Weights of a small mixture-of-experts language model, trained from scratch on English Wikipedia: 7.13M parameters, a softmax router.
Below are experts of layer 9 (counted from 0) of a mixture-of-experts language model. Rows are named router (the router's row for the expert), gate (a neuron's input weights, with its number), up (a neuron's input weights, with its number) and show model dimensions 0-95. Each number is 128 + 32 x the weight over its row's rms, rounded and kept within 0 to 255. Numbers have three digits each.
After each expert's rows: a language model's description of what the expert responds to. This comes from a sample of Wikipedia text that the model never trained on.

# expert 2
router:109132137149130160110137165078098159134174138105129124133095147137112161112113115163086083107068177138114171135135092131153130151160128118090102119155150081065157116179188151154176097189188098118106102071109161088072165148117115125152119080113117174148139099175144162142148136178081076052
gate0:148155168107152141156138199099135134132103172105166170145162128113106194108084126172110021130114115134132180113119051090102176148121160085105122121164133090092140117169134090116124085171117144205123152139113165120103098174111130096107150119102095115162115169155176141058116157118117121102
up0:094102078119088112070094146086111090146172124148127152101133104138141088118145142120171143082177113100169161122160160189166128098048067108111050150123082193094114070138125164116085162114073157133092090143129137111139180094112123143130132113111112151084184117166135126167120124094151171119
gate1:129198102137159194100135158162145141109132120143157128136085175105154127087164126091146096138103172133095117128178199146096162156101155167044096091152133090165153176122143156163122133127176093132135069095136135114115190091157114104142113104178119102140111139172052135130084122157082106174
up1:130186128126160081113093175090143103104122200138107128118096159115111129123115060156172147113089137168134108175128122161112120159031158145088142180161124174130145120128127194118121132092164107089157057114159116123112133195138167148105118140120166142105133148138080134085058162099184160129
gate2:051080117163084152143110119123140123158113146140097149069140177169111145125097119176133081082129167086185145106112150177124141191135104096137108119167168133073128182182161152138083067124143121071169104093149186136104166123178127086100157086126176086146095145117135108119162105129093146142
up2:102074138134151113137139152163058168139174100137110134159097095116149145192164128104151161180158103096075125141154081116101083076107086183222163147120109084175155118113095117135127127101104145163146135160145154132159177120117190145094158101133108134088165148114176172128163190114151165108
What it handles: Auxiliary and linking verbs and infinitive to right after a subject or relative pronoun, such as was, is, has been, would; also verb-initial pieces like g(athered), to(pped).

# expert 9
router:098111142139052139175177157095118150076164157105113092132074147102162168157115114168141093111109137176092161114196102118159132177160097109097125146136141091085121127156117175139162124139176085095107109128138169070095187129110103149175079092094109163189135118138134170102152148153071077111
gate0:063157143116148138132148078167130172134106089100098137132089106130096184144092127122153121149143145092125107129135124110175114127169098157158063120094133180070106127130165073145129130165157168165118141129138104110125143049079113145124042101173152148131105093162104097087171030101103129161
up0:100143095133141082107095110090141128116147114084106122161053168132143096131107138105169153151104110163078104088168126099080101158125147145155098159117177099066112128069116176120194123142146134196178119129091093153169154108126117136176118182175123096198147134171126150074122161109067139158
gate1:103159133155182111124062138125105128111132087093096092109106139127150201144156188132156142129063101121165123137138108100106136134144115191118121103129123182087154167139154111101154179162108120136175039132056089095155151133130098159144111126115118145195131186119162170172183161096089163123
up1:120086131177122056139104180099141141122158156056085104103114125130119171156148145119180166146106098196117171101132136127072157155117105190074157150144141153167161068107148123106112172132157164151148074137125158112149162086165085155132096168158140072167168145117161152167152163136081104115
gate2:118099073069174101112128164112098174063134121094122094139159106150152195131154122134118169088153114100161158179157149124135097115136157177149086154144108141136126115128096146096087151108194107132141134120110083167145176141132119148136100050102187120129170146149113218118079161103192167119
up2:108184148168121109109123169184091131153130122129135161117160119166101082123101166104130165132115081122123134110131100043189137119136114157124165100104115135147201139202148125179154183137112113155087132087113160088157081140153123077125178152128126189131069089079119126160202105119131168151
What it handles: Individual digits and spaces starting numbers, especially years, dates and measurements, such as 1 in 1998, 2 in 2002, 100 km.

# expert 0
router:115109167169126152128127155106092133104172135085136100211110157091151146148105123145127114108086126136114126151159070134157119137171066115070108144164155132117097134161170160150129121155113083081097082071140158097126176126096133186183129093116089179150161038158167177126169169125099101105
gate0:145172150176093146100174088116150161128103125172137098155093064096164117126142103065100151141133150058100083095134100136136172117152104132116130131121113094132039195099121198124154120148148143094141096114104149153128115134146108101198141076132122156180179089164130163127154147062168091129
up0:154120194094098162048162095104107127111127189182126135181144103095130110118103150133134118150084157098142075094127079170153180144169116114108096123097153167097071097091150179188144129091091133093111147089182116203168139121135158119164143137133138145100101151164135133122141156111097061098
gate1:113119134167177165167079179156122164123087098153147115182088113191102162139138110150139090070126096111166181151186073153142118141115067125092123099154148123087100115094169136139136134090110159099160110125119184117101110127152194148127138110084082153151122070142080173163176106110116162068
up1:175167078147131120202105092161110161113184082139092092134087139104182138172174128092151119128103160135126119141047191148061189138132119146145120111198104112169105122123090107148128226120147112113087156166149122149121155150136099096116117118073124133114124152102115150138147129064130099114
gate2:140148229134108137124116164106156129125155110163137054205176199111148197129102145115138117161102094160104126141127060171124143087095128100124152085145178129188113106111114108146127149141133160130113114093124147091100202125126110151116167085118137109172096056097144155160147139125113173154
up2:160145134140120113130129169174102136045140108153124081173197174098137095062147062119088054134151097098203107102133166104112129118113127126133126131176136089115110142181102124159072086112113132120042128129136122127119092105156164081137110144125173145112146159174100163170086087130115144141
What it handles: Opening pieces of Latinate verbs and nouns split into fragments, often after was or to, such as exp(ected), comm(issioned), sup(posed), particip(ated).

# expert 14
router:083115137157083182153189132070131151108147127072098112155119153084162147186100111165091124115124147123135126105142125126146137154170120088110085177149152085091159108129115160189155097152117080122126072102174129095064186147103140104167058104109097147144173056142145137096133149156086104088
gate0:077142123103175119164172080122137155135186111123123084137154188192102161082167142128127180127077095134124111091128113149203157069061123120117126147123153127080078159159163155149122100091091098145152116122135108101159101115190124117172119118173119120084106104149154168116181094127064089098
up0:079080118153079097162125159082176101141129141178135106118109084101137072109184102144145141157087142069149072123120158156228194180149129126133144073098117141104093134143155152095097110047129141151121084093144099144154187127135099117143160091128117129119081114137156084118123168101119129156
gate1:137076111113136096100092095086164110150125110101129156197072165105159138114168114143189167082138131106157142126139190131158213114128123116117097147180066158123133125173114097077175106151141127105117093139136164092119156183141154101215103151162133119092140092150105129121132093209122147145
up1:127209094069179115095115163172154130129157141131180128088140090140080120132110104117099122135088109115047109110122098135121125152151105138164163153095135124118136121092097154102106150138091131115093136127039143091210111064123127152096175113121129135126099093128112128141147226066151170149
gate2:094174094119162184099119102122146121124173149099114135152145100084088142098119128187063156174150068180104105159117127159144160156140137122098102163146154098092167162159110144141189195172085133117097086085145100109074112088113155193132087150119124143172107106106103122090062158130105088096
up2:137172061140098154137133102100126159103064102126143105158138143094132117156116079108133119124129166118066127098112119135098151097145152119180120081090115037074134160130082123163213160150074164155095079136168081100071103125117142187152090117142122127101133151101094139144070173116097095136
What it handles: Last digit of years and numbers before a line break or table bar, plus infobox field words such as Died, Genus, north, °E.

# expert 13
router:101061151121104145154167124057118127103147173077129098147075141125143171153087112152069098120104154159108176095136114137148098152168100130121110151148152102133162096126161156148162108171145100087074110076170158088081135174110102115160078126111104176177152104170160170112141136177075078080
gate0:105120103152102122156135119120137132119101143129158115131126048131116102145131175149161142131105193140103154134113113153163053137149128124132075076142087106173201044088152127050092129109151139159128114135069092140118166127130130107117122118131108126151242142113127123146097057146187157123
up0:145159129125145169172110115142067186161141080100155138140161159085117105151159092113161145121130075124171079083112118202129098101107108119127166094174109130094123170113176124151128123134144132122136099145096116062100103088094087185171084164180145093085157104034146167172144142154139131129
gate1:110086151104178134158107089114128126151110101136151091127109142158126102098063165143151103124090133106137174182148100205139146162145113130167083143060130141187232135102186145144149114155073179069115160136195146139112135106131095095179137175118137157143150141164154137170147159130135144143
up1:160118138151121151099088080179153111143137137090112098109126190149114124139130087175164077145150085140152084177089172118106135112155124149082173101121093145083075064146129154158123095148149135114085158149151157085178115106088085105129164151081078180143144152103170161185152159070183150109
gate2:143150157143177138145100145071169159160099137104148050168113165147188147120064106113118161141090133098108115114055109165085162115176162094146114108172146158177145107127147059137146193136153186072148128072158142151092123119090161132127180098155101162123170144157163114135109118134152102155
up2:142099131053105105155167170157132073086140140136105173127102184103096125154139111131113082157158170155141187154125129073132141116056096191143091099117142174167050133101148126114035101082107136164165132140169141166114151174178124091105126141138109110116139162123098139127158093132104104162
What it handles: Prepositions following a verb or noun in narrative prose, especially in, of, during, from, between, e.g. arrested in September.

# expert 19
router:087087181137122157126145149094124145115143156078112113149091135081154184159075105135084114111109150149087184110161092126144105154133126095140124160182150103123118097131150152193173108146170079122094121090188167108106145154068123115134053106103086131133166100140193148082159174146103095065
gate0:150139139090082149154168140151118128133110105100198113071068085120116128056118147133149076140156114163128165148123153152142117139118116122095104162146098133177194111146109166182127118174105160143035137079110100099178194087131089071082103153119129148103160108152160097120105176083118126118
up0:151108131149116164115148125124108092164149129146172089112087171149020128152150141148167171109147137091198107153138122119127166131111074086109131083149156141125073102171181080098028138065161088110093141092079127130137140171145112114168130095148111145104104113116151087160154107138116170146
gate1:126096151136122183143125144075091163114061220094151164138122128122162135215102112111122126135080084118157158191091085162095087109141134096116107110165139080105097121154107100116149106102186105129148131126134175119170142197098119067094146148106181097125096133147141120125190173150131152132
up1:121132170153059133104145124148124074144162155116102173158140112157141154127103178090105096077102079107157154169172110172144154143139100044179093082156110157148144130134156090155177180149132112209104136160196171134071086165097098153109110121121147127105144129143116093137132136170146117188
gate2:096120146114100092079130148082128094090146128067151091106141128053129158188113141086099135143080104100120164175145154125089152126165143080154187152149175101124114140117139152173138080113129166118156128181177091186110127107081119137134156126128183074101112106109191168076117086177129174112
up2:107133156120112127112203151108166122142172113082103170110104127089136122125056148135137135079064097125094117162115150078112111146156124065149165118117175098132141145117153113126121132113126135186062155163137117204143101157035131114155145156116127074122189134144111182174146088068166139127
What it handles: Pipes, punctuation and prepositions right before person names, plus common first names, in election tables and lists, e.g. William, John, Sir.

# expert 17
router:088067173127129160133161130111116157109161185058081107158088153114140147142060103136076085119109137141101140094153114090157096171169104128079093150188138117103129075160126154175160100148163072097099102114140173081121142182136114111152089092090116153142147080161136136096156158123082099078
gate0:092103154157128152118078091093173083132146210136068175071127136138130147149128096148130106168146103096098150091162157109120075099135085088128142126195129132174102149125123145198130105140177158112093128162125142132128072089128092126135119127056088128106092150217160173104168109165133124139
up0:127131154112087095132182150194078207116179063178124105123098100118156102100138102096144152102154146139137120202134132133121163161113131174162148138123074121090122141114159101087093173099077109135130173096084080120071124175144162127136140106204140148148177099094119089136100105128177143106
gate1:153060161055131123127152144084102190069108162137121145143116137082100189183084151101122099125130100152131116109089169084111078123192109124099124149140106161150110188109130162166141128130123121129151109122122111120094150130095073105135087105085073033125109155201103111121165160160135119119
up1:117199093193106156128124132191110110148146039111161084114113111139137119092143119141133163071102155137121084168123108155164156133086108194146160133091158144131109103160160051146116136186146128145077139123132157162137111120128163178061129124152135163123145128080185154132069063098136131129
gate2:088074125122139087140132055153158145102097123064156120156138163154125130135103167161046123161132122109105162107125104106147131118136205148108183147154120043088140104120109199153158186082096126086147112159162141156139115179107153139107113117080100158130146131156112133111086119112053108085
up2:083055136123179166140106098110182112118109145090175110111135173180131138158099156180118120096115107048121107095120086115136157133123109160081105172177151120168161097077103198137157150115130124089107139130127159118136150139119154135121093165108142141204086121152102146061165088165077080107
What it handles: Pipe separators between cells in tables of results, careers and discographies, especially after years or names, plus some the after commas.

# expert 27
router:098112143165141146121153137078107152115182125052095120164099174123109149141111098174144121126108168148119161093133102120161117174175115092081127152137176097109141151138152137145134117182093100069118095100155152123116163162144087162177125123076110195122166094193197163093173179171097121080
gate0:113133134143127093080160153086078076127118117104063084139113110115154156113114136178164158127062081119121172106129103143148106134083215115082145121138135124129137173192095149131137160115152156090131111128133132157139188186143183172101112128048138127167158099175138143188189121105136145096
up0:173126148137098166148111089094172135153119092110150083089124093199143130120161132098137090121132141171119135128109078096134138111078105181094146108133162128182177160072165131189117116168167103108106105138140118169141064140131114071137175134135151158084098187137085111053166090191091135130
gate1:129123161144145079142167090123118128134111139091132104220143097082162102161116113149141128140055183163112146078072099126159147109091125146100110140117169104149099159092099130112124108222107148132133099063132116172118131180157178180096141106084109098094140091112140155126138082110132176058
up1:154135138125123169097141160119144130114111112125109094116103147064072121150149121179115140162049118056084111081121092162117163163122175119120147113140047136097155130159103175060156201203144109154181142134149095128100174133131104104153116142144088117128156167095151125119174195135157152137
gate2:170110175148106121126128119141118142108171123104143152120108122123114137095092109137111191110162187120078105107089135200136163107135100132140104101044142110195171154092121091098154105228113061116190135114123138125102173118147099136135130133084087149081135137111140138032175143112150130132
up2:142143130052134108114100131130122128065130109112141137199116137092152149127191135196139164108099137133146124088075166118150137085104140122108093126097137108150053123144141123141122096140174164110194111078154128147130109102111101112133131175122092077095115152135122171081063191036138085163
What it handles: Verb beginnings and action verbs after he or to in career narratives, such as re in rejoined, sp in spent, took, moved.

# expert 25
router:091092136112060133160141155098075166090181132117120106153120142097165190144097103169127129094066171165082127139137128096184104162206126089106117150114201133110166067126110132136155106132135117127091111077154154118120144141115120153167103074094089186172126131154132174079162180115106104124
gate0:124143142133107169109129087128123101102148055074147105143147154109151114065062153068164135065057117146100116163150164153126136133157135126140070122120146189110109094121176133098142133077165121125171131070153187086086136128152114175111076125101114130156137163185184178111121135122169151162
up0:076094206148179164145132129130176130075118132109090134127116148091107082105124102178121088196187095103163085124137073144148112190122124107197162144135122098111120096168146098122102107117116126124163131104121132176084128156106125093138116160142133149096088136092073059182077101125167108084
gate1:145062089111101130144088115099121103147189141148135158134200110122214173084121134082130107088143124123081119132125137128135107169120131120104104111155179170141125100117066103114098065141124105161132170119119126144135078146099157096147046177113236141174100127158181126128153120114139129135
up1:108152162143108063122128154109165166104096118072129139094134078111134159152102133134095169171135135144155124079187060102143146190167166161164107181139160108142083089084076127199159160145115116094142052088153114135141099116122116153160159111148149132117123075106101133154159162181165154079
gate2:090133141146120146124124090123130112098117142150136082161145172145144111096088125074147083094052138181109147157153176106100148159160097112154112119134136124119130150102092052127148073138131163175150124065151173100116164151189118173154081092107111245125096107075141108127165129157155098125
up2:166169123116169143165161153120107110135141142093084188100103115130098120145105083110112132123096135086143045095123103116122183137096116129129042112186153140107164164092152131169115205134134150059108118139116088138088095168079140161129138167149077160109188164063118122097088111123145104150
What it handles: Lone opening letters of words, mostly S, M, H, O, R and lowercase s, at word starts in names and phrases, e.g. Own, Saddlers.

# expert 15
router:068120135138084150130186147063119123095143160096098112174110151126139162155091097158078096073063144132087123094144102105161153152155094107108101156151182107111152086160149154147144121149102062117113079096170165081120174142110105120155088108110100170179154101128169142111132176147078072082
gate0:073117089086140184129092129130148096121148183102105196144197129154154093111129134138157092129125082157097134083159183124127115129083118106100136180156077139113136080165177111140155176148146160068101100079154120114105093142158128090124134096126102085132099163127094082111177136092047165094
up0:142105124198091121095130133148098157151127091141128100122073090101095115084072160160164147124112170128150111134129090088169094060102148128134097116108100153081115161159119118137095063152116105179159076162061153166064088098105126108109066173105115154098182105119130092095136092166167128095
gate1:162145126129127137161097118103142106131055216116115107125157159135123101131064137181090122084125125097121070160132072167157171121103168142106086086152168104124154077158128111145159124244111130133147103115122145143073116110101118075121152122053139141094116143144125154056130124105129118166
up1:113082123113169167133173151105150127112160102201095189101110110170146136116180109083132142117159175182121207080110150119076110123098148119137185126082112090137076178125131154167104099071168185170095130139165094144133135125158177188116113128147140108098115134118122156172100096144148168093
gate2:114117117124102176107101158100136093151076145126095164100131162148094144112071133153181074078157118201116107084132117093121184124122121100126155179085109083202179089153148094113166103116109131131144083188132145109106149127111126086095148093162116176200111173129131113097153171130132159193
up2:105109137138042170113119163148173107070135188067138157187137137146078103175081156134126125125118170179124099070138141118097169152119125120120144147108177140164160097166147104073109071147071140158131144155126151119205153140130158153126159121117101142116188149112173123133122153179127095190
What it handles: Last pieces of words and commas closing phrases, especially place names and past participles, such as Italy, Spain, died, located, served.

# expert 6
router:103084143169088192152159137111111170105163157105136098138074152114145146200118066151073082116111154165097120098133124138162135132153102094095135137183134108049112076149168129150136085153096098107057117122155163078108143171113109158143146080083096177151151107134153145077150169166119120105
gate0:092071108160069151092131100169162165141120131122131175154115082121118097076141119107073148175102147097131142109169122121172136098106151088140175077166174118088090109139122117133172082141114169157097168118141134048166175110104107159126096123105125175137117126097183146158116047105193112096
up0:110089065082138140144134100080115148113108131136139142127167127227194118135129109129133120157159166165107126145148171108142165047129108062109136159161140145140045113147167145110131111099131222128090162151198140113168106146092143155135096102135143165120096134126108188105135163133124139088
gate1:143114145138127145124119044122125151113129116127124110190131131166121084167120107138174092094094127132037178112100153103161134172106157128074177160185142143146170035128086120137087090118092151140106091134117134154055160137111110158129160120090188171121154101135135119181077126148162156146
up1:078118123091160135139142148084135161170111181171121128112147086140124095144045177201091129144146127150095104042179119123113098094146129087133116134099092124165132110126151123095187101099129098150103115148086118123130078070105157092107114180121117082109061082108120139107088158085176137168
gate2:125133140083090159148109190112114131136092220171115149103121155114161147162074037131096141157082139174106089098193111154124179124137115103115156123116116148034065112196103114154150127152138125172135119163101131119156109116150124103108120122060142153150167130161150107136123105111098089096
up2:190083094084149159173095161156157118122060213125139157134115161153136139143138085134104132195145117167110131109195091157107144152148139107157144089131148131081106136136169099137166137130134214139111154164139132112129171110095118117137139135128128099198136065124082108101206117159073146151
What it handles: Pipe separators in tables, section header markers and header words such as Track listing, Chart, Year, Rank, Award.

# expert 16
router:097071165134094098125154147129084186073169169090080097169132163084191155138118100181127110123098171164089142091138121103177105192155089115109069142137183108116158129185136145126186115148135127097122094126154111114077126144078076140165119100099134114152163106179133123131176115127120070112
gate0:098163135172096072098143112196067102127165207116132159157154138114170115123094121116131090176114151161047143133084138131156132138129126149083130121147127152090095163142109177061125104132118159142114100154076088092109112143115105147117163125124162105096211135103201149089143195101129113112
up0:116146135102125168163158152120129107121111173182130153161127106082094133106147099140110151174075146142148085147140067156130094105071193123051099162126129091078151140115150118143142122078117094111114132123119132102190105157089099091079172104178186147136128170115130119079088105232135155133
gate1:109153127082140083122146085157156138112166193056116138176180110142119120144090165179155140130122089171080133092130087140131164151129130172080076089122129135082088126106094049139108178105128138129110110078134127072085109118103058144130148069104150134165145138160072159130178125121097139092
up1:202066137149116179150157174127097131156088087172157103131153143113151085060150157110116156074192100143140136143141120104098135176098151141083120142109134151114154090139141120069162110162101114159148108132188131161182122090186194091159100143168167167190135121085153139120103156157122137102
gate2:122107117095105089163184178144112101094177102117107148140129158157153116151111085155129117134119165139073097130185122140115116129180122138159050177095182182126122159163186152130164200120154141143108095106130147107067126122138064137134188156102170108090085084128122189119125107179114161165
up2:129117166126127156236082115121175120155116106119202160091104130130105162126132176082086106144116116125123067147137094064106160103081154128162144076125117157127096108188099155109091116143156120123156149153050142068133093171120145057121137118109118142130187132116149170137127141126167181142
What it handles: Single opening letters or short starts of proper nouns and words, especially L, D, l, d, Al, e.g. Latvia, Latin, dissident.

# expert 7
router:125127194136064140167160120073084148124174131111099117184136144112115156148089091164102118076074165161114124102149100113186138179142110109134126136151163050087134111156159173127153094128153106114097105115148134058112147149110115150151116105121117160196150053145201179148144154166097136134
gate0:140070144137107131159097090130161111111109152083130134156104100151111159117102091101063119150098105193122164108131123096122149125147093120126151139145177058151139094144155097105181129180131183119069137127200093119156070116193124148111108131165156169159099063142100196156104092108104185106
up0:110134191074107080156195118125106135142142098099100096104139089061162125073135096154144177087137144108113191129208086107130180139116098106128125149201114100115107086061142092140124114135110175172099159146106142098131083073195161127120129163124160137164084154117118136122105137120120160155
gate1:145101113114134161127138097119144189145131145136122118199152096111065166072154124117118106106064106199131103103114090148158133154108113125153135145094129150050097151124190159156162179131155077130127078139126128148155181176104106079124093120190163145159142179110100113156134046119091145101
up1:125125091133188077128109181168117169132159150106142157147104120138198143139151149065147144188114097162089139144138120143137086091087167081167147131096155172063196107164129068106105139123111157118141169147145167083101124139163097144148119149192192101147107129156078153074145129170128095107
gate2:122101138097141030116193114143145118207161132101138110157127178173118150148095098180068187107133115125126143118096080127155162112076074081130175114134158075153159092149141129117180118175070138124097130123115119094099099124134076146115104126151107115118121122181132123189137073074101134128
up2:098104147149162098136145173121147159133121139170143060140152209102129145131136182102107109204102208095109141131068172119104167149110042140097104109176135128134162120109136155074077137125143096140193116126106165178090117156137112173142090130157182144118086135131143174130124098164124157133
What it handles: Digits and symbols within decimals, percentages, coordinates and table figures, plus words after percentages in census text, e.g. households were.

# expert 30
router:114089178151111163156136154073097172063160117133143062145114184088176119153110110159092098092101135172123130114176098127164158152131126094144112135162153131077120120193180120146149098157131099123084122115156173117104118141122088082144125128045076154164180116129180113068156143147078119099
gate0:109121176136106198193118148142134122082092127073198152162143154080127089124153129137095045123170149121090161108180139135184136173123131143128129063163132137081117108134157193116124131141104176118113157158136111149097101150111144128144182124076062142138106153107152105122156177150173114068
up0:155091183102099181056151096124089074120118132099077130123128147131085149082086126116103116167121178116121123148172124139135113166069103131170118082114128121161139161196063126082124082128173075104164101200144117130172131115128125195143139176126123138155151159129156155147139110120144139044
gate1:068141138124120137118131124088170138131125042131122106149133162131198091052141120153117114112082200161137154173136085084148118148156144108135147170144172119150062166138147130164176096113136109172105118130108125166094123128119041122103074141092102138073177158086116161154093095145080127122
up1:109162070136071155130147155105160193122075086168133182161142217095172110065111128140098145108100125161135109130148099133148115103157133154113142186096117123111076168132132116101163182167130140085134102113092156116116129155126071156105128162097131112072185075084148171104155112136163172163
gate2:095090170152166160083061221096108150141099141103142117139137118093201163185175152151135112189128177139134134117124121173139163149133132110124124119072118147114102108151162124128143073144193131142144120083152148134124122096076092113094109113140102104139134188144150082148132087048109182092
up2:165200083070151123165125079103108130093153138155134170178172083118098055167126176089125058097149162121099130117105163161154187109114116109106079144162120086106100117135152152166118151091101129133157123153125133069104083160129169156151181141133093101087102131045124152112101134126097107117
What it handles: Pipes and column cells in sports scoreboards and election tables, such as Pld, W, D, Total, Votes, plus stems like organ, exper.

# expert 4
router:104101185130082203182198124121124153113162129093071076115119130142140145158098084171103111129112140156134128119154120121167132183152088106121130158139159119084177103135148149138143095199163113128091126099162118124081185167110097122150081110118102164208161066140144132110140153172103072095
gate0:133109167131118145116178192142089158104089140142132093137094143122095130164127140164140087086173120160185118117161146163111160170162142137161141094130155130097158108156099138123161088216139093167153144146194087175111171115106151111164079109086084123174110161073157142109089205147123120074
up0:143131075108170146098097150153141136175090115184133132208172151143116067132140110148075041136135125186117140084155140105138085221112137125101173126133129168105127098148147153118115149097148139143122081156105102183112073127111189091085121155130130141127153139143158137091111101066089087108
gate1:093104075191101194123142063102119163093124123080132140119082117128135134206119106078116155088129123227140141124133146150123055176118119123165118146155173115117139147111126106088146117171121139109121138135133110151164136101186045132148090145172165133163086137148089132126142158157152102064
up1:142152081161074122088158080120115147171130126128103197112079113156110137156148143102149123069103148111173198095080170062154106159106105094095150083121147161168173149128134120124148039188165159138150103167084095125136088115159148176171070135112106116135147105113108157139119175121108123109
gate2:145099136137144156162123116157090148158105168123111087084096164156108204157072072138180069170121175180104114106128164160151138172040114134144100175110123151097190081106134094104120160199140152133108153140134085083121147148097132108138091148120109149148093151154202118112137125134106107090
up2:143149089073116115101151066126139117120142107133128175169150140066130088171104189134152113157114161092093160093100110154104127060154145107146125094118130143078127147042032119155107137135132067115094123146161153136174143138129092095155123123189107090109076168163096130121149134117056112108
What it handles: Unit abbreviations and numbers inside parentheses in stats and dimensions, such as km, ft, kg, lb, and coordinates like °N.

# expert 26
router:092119134136085135142132177108090157151172159131111132150081135075163194177100086174123108087122143188105124150157097095146125163138073052099097133174147123119134110178168186152107113185124099094108113096138134096113167159068076131149094062123109131185129126153145154123140163121087130078
gate0:106122112104103107084158172181088080211180136194098163107115115147170121155065081139175081132086137133144177128163121125162121138130100118106067125140170166131110131135142143188103147124114090074138129152035152117154121130086115072144106084126122124168147147158143102073130130098109115090
up0:142173185129076099114126121087123167072108119091160097126106152098162073090198153086162142103167117108113134087136127149172123163121134167177186144151052135113121125117087115130188136138074127112105123154140147166203174177107114089164105108145108135153104163125144183107123143070143178146
gate1:121114086150123111141100137143149171088133141184117175125112163156142182163144110157172130144154089147134119169113059124169172147156117038097098133175147130146131120174109169160121132097086127130148115077103110161139188128093129135074045130137143158115086123102137105134147207139067191111
up1:067159097072125090216129121118107113065147084158077169078115145138109105176092139135120116144129089056114151153173133133132119146135156152136055170155129132130139146163133163197114129113135134097164176126073097119099108183128109204113102118124082108134107165077129080143134142115153097127
gate2:148198110123142134141120128111110145217177161177091125073127134137142098204112127210134117117111160108147090133131087080114101107118129097072083103125160138138160101112136101133074113146113097088146162173119195098112176094113109132127155099093170087134108169128133098132126193168154108070
up2:145100158080115166164143112061107164109129169075128127128166143152087088121120086140180145170070096156154125088081096142087105130117163118179134080141111138178161132086197094106175134167137064074196167133150153107112126117117138132069095187105115137182099133098112142115107144147125133096
What it handles: Leading digits of years and numbers, especially 1, plus name and taxonomy beginnings like St, Sc, Ge(ometridae), Jr, Mr.

# expert 5
router:110101139129086159165161115091116129095167165086071068154080135124150139132123084147096129087124175154097140133144112076137102153181119117084110149178141094078129111186136180149155096139177108066061068118139149132142141165091140120209107096111101179162145078125137168133150159137106098107
gate0:145115138096173130099105088090086095130148142102165112184092161167104121097136097126169077115086131139166142145149142128150090124106154136124157129143145074099117211142172092123129112187155157135135132081119093139140084057159114135120136132075057099142160170180151118084110094157215135179
up0:164145121146168159111144141127199156140104144120136190160133109153177146108102137134171093083113146101103099108155130157109151137111126066122141127223190102178067145087142116152170132088092131171148177154137124099118122084157188103114086186184173123123128164135154119096115130118181081090
gate1:099133173095134151121081097100151043117113138098107143103149166133103143097115078173161103127195043152115152102134132112133186134164092132131093139148163131111152116150135141126151144046112135137081088155118128177180121068171138130165145164168161133119176138175128146061103183118125168101
up1:122159069150101135165152099134137168127133095084110148104109100109168139122152120053113126151096146141178167186212085134089136111155126094143169086102076162100152057103123088090138149158116139152123180061120151157073112142104129091141072103106085157078144168152133161115146080147112138146
gate2:128169141122142161171164129115143137089110158135099101131200175099131095160137158177117162099172156116123091096117098110067127143183114090133071114078146130123149092169148085134197169151144150109107049147144179091171101134138135129101183152130133071108100121188142088141162141059154153110
up2:209141113121124114142153103134068088132152101112110126099135098180066143129094142086131076135124103169115195110131169101140129142090163151128042134121140089182099147101143140140135101131137095177130244112092164101136118099137093147089125164160101136096176144080113121111116150166177155131
What it handles: Articles, possessives and quantifiers opening a noun phrase after prepositions or verbs, such as the, a, his, their, several, 's.

# expert 28
router:126099160117117128161173171100113159069156125126081070145099166054185164164085111152118119104113187166084130101150108084140103123155120086123124178126140087123108128177140148172138118134116102106111095123162146072098110176087116124140106090081122178162137092168116153062147192137107070097
gate0:094142143166160099146158177057151098077111116152096082146118134108166158112138120130100134139093058158082128078154145076084134096118140052143135181103089145122131160138152150141117103154135172066113109138155139109054131148152123081134137088152143181187113145120106129094122197141137054111
up0:125126157106113154098135120142173150157117172138164116053175098122117156060085134123125165198156191083125117158120161114114105103162106145086191121137152134161181169142165122132170184155123101162115103169082124090152156117139083129125129179127122130100234152128132128161152175118124171093
gate1:119108109080140144162157147138138119136149144098132078156102139079131149207154134086144163106092192139115167105174113114141121125152096175183193130143155140124136121172127099110110110134170151202147052172094139189145097126157103193160148109142091055129101158129089148142157143137133177078
up1:139143133087138099158153148123135136091143156092112144134123202090176135135113179166056135157150126134149166165103144110168167111131110143145089162104166090119148142121148120090104140049137108050151126138120121140157092203071128165113162201072151132097092102112096157111160107111190152176
gate2:084099071077138133171176094114078133154103073141080082120168131098076093156156139104132134118120113155087133117127137100109083109151128130133121166149174064167145130212110125183099139094177121088146094152131153180121175121096182089093137145086169080177124132181118161125127128168111098141
up2:097120104094156142140183140081084062119119084185127084101169132091122113132127085075118116159123134151082151103160087080153101077093125129132091136108179126152108141136123130201086190092124143056122104124154138091144116129072124120118136113069192107168149116172099168107115141135123053144
What it handles: Words in official organization and event names after the or of, e.g. National, Royal, Public, World War, Department of Public Health.

# expert 31
router:061118156139126140113151176100111209071175152092107105128112166072167155150109093217121116108118172136085192118185099075191125146148090066098133149156151100116157137135184147147163101147136108118102114130184186104113164131103143158132110127111088143125161115109149154128138134142106086100
gate0:110133107119141090135140149128085109128148111037144162029144117148132117136136046188126129139152136193111178119098078145154166118120131092141170099196177141076128119088182081160118092118103091127175174155157182135111133139122113119108130121140114104121135112150118051099136119131159094168
up0:092158133180102153101103205102151149150133137108110060134138144108118050119128104175115128157135128157161143123077122141112196198153065134124134036129118160141155118108082149145132109161104175130146182093153183054093111129124121142110175151130100102121139119141148081179141148131120088162
gate1:099069099139162122187146180072074129127164106154102133169114084178123141145123139130121168101098133071085134139175197109087101165155155109137110153181098189108148177157095108133091136120099190131157114215143116134143070145153116159145149063091106121162114122139136124107111123158093086138
up1:153108115151100083103087124136143153137127115081154141136125180088119166106151141118132123123170186116172124157119068154107156159139110151094106118143089137153136180118139178110112100151090134096124104083076070181096094153104092100169115189100134151120144117174109102156130161142065005170
gate2:154136127157139109073123114122099165092150218127146089166092171033168119138121119150113105107200161096128103153171057177159122101106136127117143160127091116186129189106132114134117128150195122092112097163148111179146101187140118169149145152114107164097086109102126096101164118148086133115
up2:112126117115139160117157107183103138115082096094128084142158157182161086180173134168106099129096125085137140132148120172117127143070107126103179175175125077107187132181127117170206150078139125152162081141170152160132110156153170152133102138117111106164196142114105140165132089106201108077
What it handles: Fragments of given names, often Spanish, Slavic or Portuguese, in cast lists and tables, e.g. Trevor, Emanuel, José, Samantha.